Experts of a small language model.
Size: 14 layers, width 512, vocabulary 8192, 137M parameters.
Experts: 192 SwiGLU neurons an expert, 2 picks a token, a softmax router.
Training: a variant of Muon for the experts, 579M tokens, 4416 steps.
Below are experts of layer 3 (counted from 0) of a mixture-of-experts language model. Rows are named router (the router's row for the expert) and show model dimensions 128-255. Each number is 50 + 15 x the weight over its row's rms, rounded and kept within 0 to 99.
After each expert's rows: a language model's description of what the expert responds to. This comes from a sample of Wikipedia text that the model never trained on.

# expert 33
router:44 71 72 54 66 36 55 59 55 27 40 57 51 82 32 74 45 46 70 63 44 35 38 58 43 24 38 59 48 33 59 25 24 26 66 36 45 65 65 40 84 40 83 46 50 52 41 80 44 46 23 65 57 64 61 09 28 52 72 34 24 45 93 53 46 71 34 54 50 44 56 50 47 43 63 33 76 79 53 65 49 47 36 47 54 45 53 64 58 46 45 42 52 46 46 58 50 35 66 99 82 58 56 51 43 51 60 26 63 48 46 65 32 36 50 27 61 47 67 58 56 33 23 80 34 40 41 43
It responds to: Surnames and name pieces after a first name, often in squad tables and credits, such as Aguilera, Wright, Keynes, Lake.

# expert 17
router:62 48 56 62 66 45 49 66 60 39 36 59 40 51 40 85 48 36 16 39 71 41 56 62 59 32 37 65 67 33 21 61 45 47 35 73 63 59 75 70 58 54 46 32 38 40 45 71 64 34 66 20 66 18 59 61 57 34 34 40 35 55 30 67 24 30 44 72 38 31 57 54 48 65 33 35 65 72 65 66 57 39 34 27 70 58 61 38 62 32 37 46 38 66 42 29 44 24 75 60 52 60 61 53 75 72 50 29 37 58 38 60 52 56 58 41 74 52 45 60 47 44 49 49 43 38 57 64
It responds to: Single numbers in pipe-separated sports statistics tables, such as appearances, goals and points like 0, 8, 3.

# expert 14
router:53 50 55 55 17 33 74 67 64 44 43 76 48 56 37 31 35 44 46 33 62 12 52 52 55 48 38 66 67 50 78 60 33 47 33 65 58 53 37 62 26 68 75 39 41 36 34 31 63 39 58 43 34 40 59 94 47 38 59 39 45 80 44 68 39 13 30 56 36 35 67 53 43 67 51 39 55 56 71 56 62 76 36 39 55 62 60 26 30 32 37 53 40 61 33 58 35 30 65 65 71 71 67 54 71 92 55 10 44 50 46 64 72 55 58 55 28 64 69 55 51 64 48 44 46 47 53 73
It responds to: Hyphens in compounds and table rules, pronouns it/there/they, and role nouns like post, title, role, position, plus www.

# expert 40
router:50 51 65 58 58 35 48 64 68 44 48 63 41 20 26 36 34 43 50 75 59 48 20 73 67 34 44 63 70 36 50 16 61 48 45 87 58 63 64 60 56 62 51 37 41 38 34 67 50 40 68 25 37 45 64 33 45 35 44 45 36 65 59 64 41 00 34 66 40 29 65 61 29 64 36 41 52 56 55 58 57 43 35 30 57 59 53 34 77 31 28 40 45 62 38 88 31 19 68 51 66 56 63 57 76 38 39 52 34 57 37 56 62 48 51 20 41 56 45 50 71 42 50 46 38 37 65 60
It responds to: Month names in dates, such as January, August, October, plus commas and colons within dates, times and results.

# expert 13
router:51 49 39 47 77 46 41 47 55 33 46 55 50 23 51 15 31 41 59 45 45 68 38 31 63 29 31 48 56 40 51 41 51 38 38 57 58 57 40 41 48 73 51 60 50 40 36 55 63 54 21 36 46 38 57 40 26 40 35 66 47 51 33 42 54 48 50 75 37 51 55 38 43 56 37 41 88 59 59 50 58 31 31 34 51 54 52 31 69 55 43 69 51 68 50 61 49 70 53 48 28 54 50 74 58 59 61 80 49 38 48 52 49 37 58 46 29 56 85 48 61 58 64 36 35 64 64 57
It responds to: Periods ending sentences, also ? and !, and the = signs of wiki section headings such as == Films ==.

# expert 41
router:54 54 72 67 71 38 36 62 68 42 35 65 46 60 27 83 41 30 51 60 79 22 53 62 65 43 47 59 78 38 30 22 57 39 32 69 63 55 65 56 56 66 40 22 42 41 34 67 57 56 70 44 46 63 63 61 44 49 54 48 30 62 47 49 29 55 45 22 28 36 61 62 40 52 51 42 58 52 68 64 58 32 46 38 61 49 54 31 42 44 37 58 36 76 33 67 40 33 66 56 51 18 66 56 45 61 36 52 27 65 46 54 59 69 55 83 88 66 17 55 64 63 46 18 49 31 78 74
It responds to: Arabic-script bytes after transliterated place names, %, ° in coordinates, and field words like born, Species, east.

# expert 2
router:58 64 47 50 68 42 39 75 62 37 41 60 48 43 34 52 41 38 66 53 63 38 43 43 68 19 30 57 62 31 54 61 43 41 35 53 61 73 64 64 32 54 44 40 40 38 35 42 42 35 32 49 49 55 54 35 52 35 89 37 32 48 61 53 36 00 26 88 48 44 66 51 39 60 52 42 71 40 60 58 60 87 41 34 65 63 53 45 78 43 46 46 43 43 22 46 43 31 61 63 30 46 70 68 61 25 37 38 38 66 46 63 60 64 70 60 90 71 61 67 25 66 32 62 39 37 41 71
It responds to: Mixed tokens, chiefly auxiliaries and copulas after a subject pronoun or relative (was, were, have, had), plus mid-name pieces like z-ve-zda.

# expert 16
router:29 60 60 58 71 39 58 60 63 47 39 69 43 50 35 75 34 45 80 59 74 60 22 42 57 34 46 60 65 36 44 55 00 35 43 37 64 55 62 61 28 63 97 38 40 38 33 72 55 36 48 35 65 12 61 83 42 43 37 40 37 33 31 63 38 26 44 64 28 46 63 61 32 61 74 32 57 38 59 66 55 52 32 36 73 62 51 28 61 42 32 23 37 85 36 42 36 31 64 66 72 64 49 58 61 94 16 92 49 64 40 53 57 53 58 48 43 59 16 63 15 52 42 43 38 41 37 56
It responds to: Regional and nationality adjectives such as American, northern, central, plus word-final pieces such as twenti-eth, Dyn-ast-y, -al, -ist.

# expert 29
router:51 63 68 68 83 41 41 61 77 39 42 59 37 26 41 63 31 40 81 44 65 23 34 60 65 39 45 60 73 39 47 72 40 34 33 53 64 61 19 72 83 66 78 39 30 36 40 74 54 35 33 67 43 42 64 61 36 41 75 36 41 83 49 63 41 30 30 61 23 43 67 57 39 66 66 42 63 43 53 78 67 37 38 42 65 64 60 38 74 42 27 62 34 54 31 59 45 56 72 57 59 92 69 60 48 75 41 39 26 57 40 61 66 48 66 49 55 68 43 64 45 47 29 34 46 30 52 57
It responds to: Mixed group: the, may, something and someone in prose, heading = signs, row-start | in tables, and mid-word pieces like grip.

# expert 10
router:79 49 45 51 61 50 60 44 47 40 48 53 54 12 32 56 44 33 96 64 64 28 49 74 55 16 43 56 65 41 27 86 43 14 54 58 49 60 63 56 75 43 76 43 40 57 43 82 53 45 33 66 53 46 51 68 43 39 61 53 52 67 58 57 10 55 40 40 09 40 49 42 28 75 61 56 46 67 63 53 49 48 47 57 47 50 55 39 24 47 48 54 47 62 59 64 46 45 60 60 56 73 49 57 32 55 24 17 56 45 42 44 33 45 51 52 55 45 45 66 47 83 57 43 46 59 55 49
It responds to: Head nouns ending a noun phrase about sports, schools, films or institutions, such as season, tournament, School, Court, game.

# expert 21
router:76 61 54 65 52 42 37 59 60 34 44 59 34 76 30 62 46 32 61 62 61 59 50 81 59 57 39 59 66 43 43 51 66 42 42 73 64 61 62 56 48 55 25 32 34 38 43 69 54 44 72 02 36 76 63 42 54 37 54 39 46 50 61 59 36 80 45 85 39 37 63 65 35 65 72 43 50 35 54 61 63 98 48 44 58 66 70 46 56 32 40 45 40 43 44 73 42 24 58 56 90 50 59 61 49 36 60 68 36 40 39 60 50 69 57 61 84 48 51 60 94 70 51 61 46 44 38 61
It responds to: Years and dates in tables and lists, often at the start of a row, such as 2011-04-30, (2024), 1884.

# expert 12
router:29 44 49 66 77 41 58 57 65 41 50 49 45 74 52 22 48 40 53 57 62 38 42 31 55 40 39 74 52 52 32 60 74 48 48 71 58 56 56 43 51 64 30 45 48 43 42 64 58 43 42 51 67 25 74 29 40 45 42 48 35 66 60 63 44 62 44 55 44 56 54 50 36 61 68 43 60 53 49 55 40 58 28 42 56 84 55 76 41 38 55 55 43 99 41 58 51 84 51 42 57 48 51 47 32 47 51 61 20 60 43 46 45 43 58 41 65 50 42 70 30 75 78 73 39 52 76 51
It responds to: Prepositions that link a head noun or verb to its object, such as advice of, debt to, confirmed by, with, from.

# expert 35
router:85 43 44 55 76 48 35 48 57 44 43 58 57 25 23 69 37 40 40 46 64 75 47 18 63 14 49 52 79 44 59 80 56 49 66 80 57 54 63 49 96 58 48 34 48 49 45 51 44 45 43 54 56 26 58 53 40 46 11 48 41 14 72 46 41 14 44 27 52 58 55 50 43 66 45 51 51 25 50 76 54 87 43 42 60 62 69 10 06 31 36 48 47 49 50 53 39 62 56 59 48 57 53 59 22 54 11 50 33 49 45 53 48 40 45 34 12 66 33 57 64 60 74 78 55 50 57 60
It responds to: Verb endings -ed, -ing, -ly and participles after was/is, such as used, released, located, end-ured, ex-iled, substantial-ly.

# expert 27
router:35 60 78 58 32 29 69 53 58 38 33 56 45 82 43 63 25 32 69 39 61 51 80 67 59 62 48 54 61 39 82 52 78 51 46 30 50 62 72 60 36 39 91 42 33 44 46 49 40 42 30 47 38 75 59 16 16 38 68 45 30 54 60 80 36 66 37 54 51 44 51 74 39 55 45 27 57 69 57 56 60 28 39 41 59 66 65 46 71 41 42 53 41 46 45 38 33 34 59 70 31 37 61 40 55 82 57 42 47 68 39 67 79 43 62 78 44 59 80 75 95 27 36 46 45 42 55 59
It responds to: Capital letters or capitalized first pieces starting proper names, often after a parenthesis or "the", such as Gh-ab, Go-als, Tur-rialba, Jer-ry.

# expert 19
router:49 52 63 62 69 38 38 63 63 33 42 71 43 66 36 53 31 46 84 51 69 35 61 53 68 39 30 75 70 42 25 51 78 25 43 42 62 79 32 63 61 56 53 42 33 33 35 18 52 32 39 55 58 45 61 69 42 27 28 39 41 39 48 62 27 25 46 44 37 43 57 67 35 70 50 38 50 72 63 60 63 22 33 42 59 61 58 33 51 38 33 61 44 50 41 38 34 38 49 64 44 19 67 66 62 40 28 30 37 84 35 67 56 57 61 50 73 55 61 61 35 56 32 38 45 34 49 63
It responds to: Word pieces and whole words after "the" or "was", like directed, aged, stra-tegic, Dec-ap-oda, plus table pipes in election results.

# expert 28
router:38 56 41 60 79 40 73 61 68 46 45 51 01 70 47 20 61 29 56 74 71 69 59 17 48 67 36 36 75 43 46 57 42 44 31 48 53 63 43 64 51 58 39 33 57 44 45 41 71 39 58 63 44 03 62 64 49 42 15 57 53 54 45 49 17 55 43 08 05 31 59 35 41 69 60 48 80 41 57 68 59 56 18 41 61 50 46 39 49 51 54 49 39 81 47 36 57 54 68 51 09 44 49 29 59 43 32 53 36 53 44 49 63 57 70 33 62 55 48 47 45 30 51 69 18 31 58 53
It responds to: Single-letter or short end pieces completing words and names, especially plural s, plus l, t, r, k, ch.

# expert 36
router:69 54 52 57 52 29 62 59 57 41 34 68 34 99 35 53 36 35 40 37 71 50 80 62 62 60 38 66 67 41 47 55 30 32 43 79 62 65 40 54 78 55 89 37 45 29 39 45 58 46 40 46 16 54 52 61 37 33 76 35 46 92 78 59 26 67 35 58 24 46 71 60 37 67 30 31 45 41 67 60 55 38 38 34 61 59 67 37 54 37 33 60 25 66 37 68 35 59 67 52 24 33 66 53 40 49 52 52 40 55 43 60 55 39 60 50 50 63 75 56 75 45 42 62 53 43 72 68
It responds to: Capital-letter abbreviations and codes in table cells and lists, such as NC, DF, MPC, plus New, Sir, and separators like ·.

# expert 9
router:67 69 70 54 55 49 47 48 56 48 57 63 30 37 50 34 41 17 63 31 37 48 62 65 68 40 55 40 50 49 58 72 62 42 59 00 60 58 52 42 36 43 72 61 38 57 47 47 64 38 28 71 42 40 54 64 43 28 58 31 57 51 94 59 37 64 37 46 44 31 49 66 32 45 64 40 54 99 56 58 63 51 56 34 52 67 77 52 43 49 54 47 38 49 46 56 31 66 43 53 30 40 56 50 35 65 62 14 45 53 51 52 83 32 60 62 35 57 79 69 48 31 45 69 59 57 52 62
It responds to: First pieces of words split by the tokenizer, often after the or and, such as st, un, res, er(upting), ens(laved).

# expert 1
router:63 64 56 62 66 41 51 66 64 50 29 66 32 56 35 30 41 34 52 45 65 31 47 45 59 47 31 65 72 38 65 38 64 34 38 61 60 64 45 48 69 58 40 31 39 30 28 34 52 39 99 16 76 41 62 72 42 29 49 45 50 69 34 63 39 56 45 43 33 41 55 64 37 58 85 39 59 17 64 60 64 52 36 30 56 63 69 37 58 35 42 26 41 66 30 71 39 53 69 53 62 40 69 70 56 50 50 42 38 59 46 59 64 59 58 66 84 70 33 58 65 49 50 55 51 30 42 70
It responds to: Symbols such as ′, °, and dashes, non-Latin script bytes, plus word-final pieces like -ory in introductory and -ic.

# expert 31
router:76 51 80 66 59 30 49 50 52 48 42 57 54 48 44 39 38 37 60 43 68 63 46 68 64 49 50 47 52 45 58 47 74 37 46 63 50 60 84 44 39 55 88 47 37 50 42 67 79 46 49 34 59 70 51 58 54 39 41 46 50 61 56 51 42 42 32 57 45 44 47 55 35 50 61 44 37 11 49 67 52 00 58 47 54 49 53 49 44 42 41 30 57 77 37 84 26 48 72 32 53 00 57 58 26 47 40 36 37 46 53 46 58 26 66 38 01 65 77 65 84 25 56 49 46 54 61 59
It responds to: Country, city and nationality words and endings of well-known names, such as British, Syria, Toronto, Pe-oria, Der-ek, Feder-ico.

# expert 20
router:35 57 57 71 85 39 64 59 57 40 48 62 48 33 37 69 37 40 39 29 62 45 56 54 52 12 37 64 65 45 56 60 34 42 37 92 52 58 58 64 27 54 72 41 42 34 35 70 62 38 69 77 61 50 56 84 60 40 36 37 50 64 45 68 42 08 39 18 33 36 69 49 39 56 87 44 56 74 67 57 60 41 41 45 49 54 53 24 15 43 34 51 32 46 44 60 40 75 60 50 55 43 61 46 60 61 18 43 36 52 40 57 51 32 57 16 17 58 40 58 23 36 62 68 42 41 62 62
It responds to: Common nouns and quantity words right after the, a or his, such as song, member, number, large, album, singer.

# expert 23
router:42 42 80 61 32 38 67 61 58 45 45 54 51 70 49 55 46 47 47 34 46 41 47 52 60 62 34 56 58 39 99 50 49 47 34 20 48 59 51 41 17 74 65 45 41 47 42 58 69 48 47 83 56 97 68 22 41 35 44 59 24 37 20 49 52 51 38 53 58 51 58 59 43 45 22 45 66 60 48 73 62 21 44 54 71 64 65 16 36 43 27 60 51 57 39 52 17 50 68 78 35 50 56 63 52 39 66 48 30 67 46 64 55 15 60 21 27 59 63 59 75 16 98 47 04 61 45 45
It responds to: Two-letter consonant-vowel pieces inside words and names, after an initial letter, such as Ch-lo-e, G-lo-bal, disc-lo-sed, stra-te-gies.

# expert 7
router:48 53 58 69 61 40 74 55 55 45 35 67 41 32 34 26 42 46 83 65 62 35 55 45 57 57 43 57 65 33 41 31 30 36 51 67 56 55 37 65 32 62 25 36 45 33 42 43 55 40 68 55 43 47 63 87 30 40 41 46 45 52 36 70 36 33 47 43 33 36 66 61 41 72 51 44 55 46 56 61 59 63 34 36 63 55 70 41 62 46 43 44 44 65 38 39 42 23 57 59 78 17 68 60 44 56 34 36 48 42 31 66 61 21 70 55 59 56 41 63 43 86 31 52 32 34 46 63
It responds to: Final pieces completing common words, plus sentence-initial It/He, digits and percent signs, such as rifl-e, revenu-e, casca-de, It.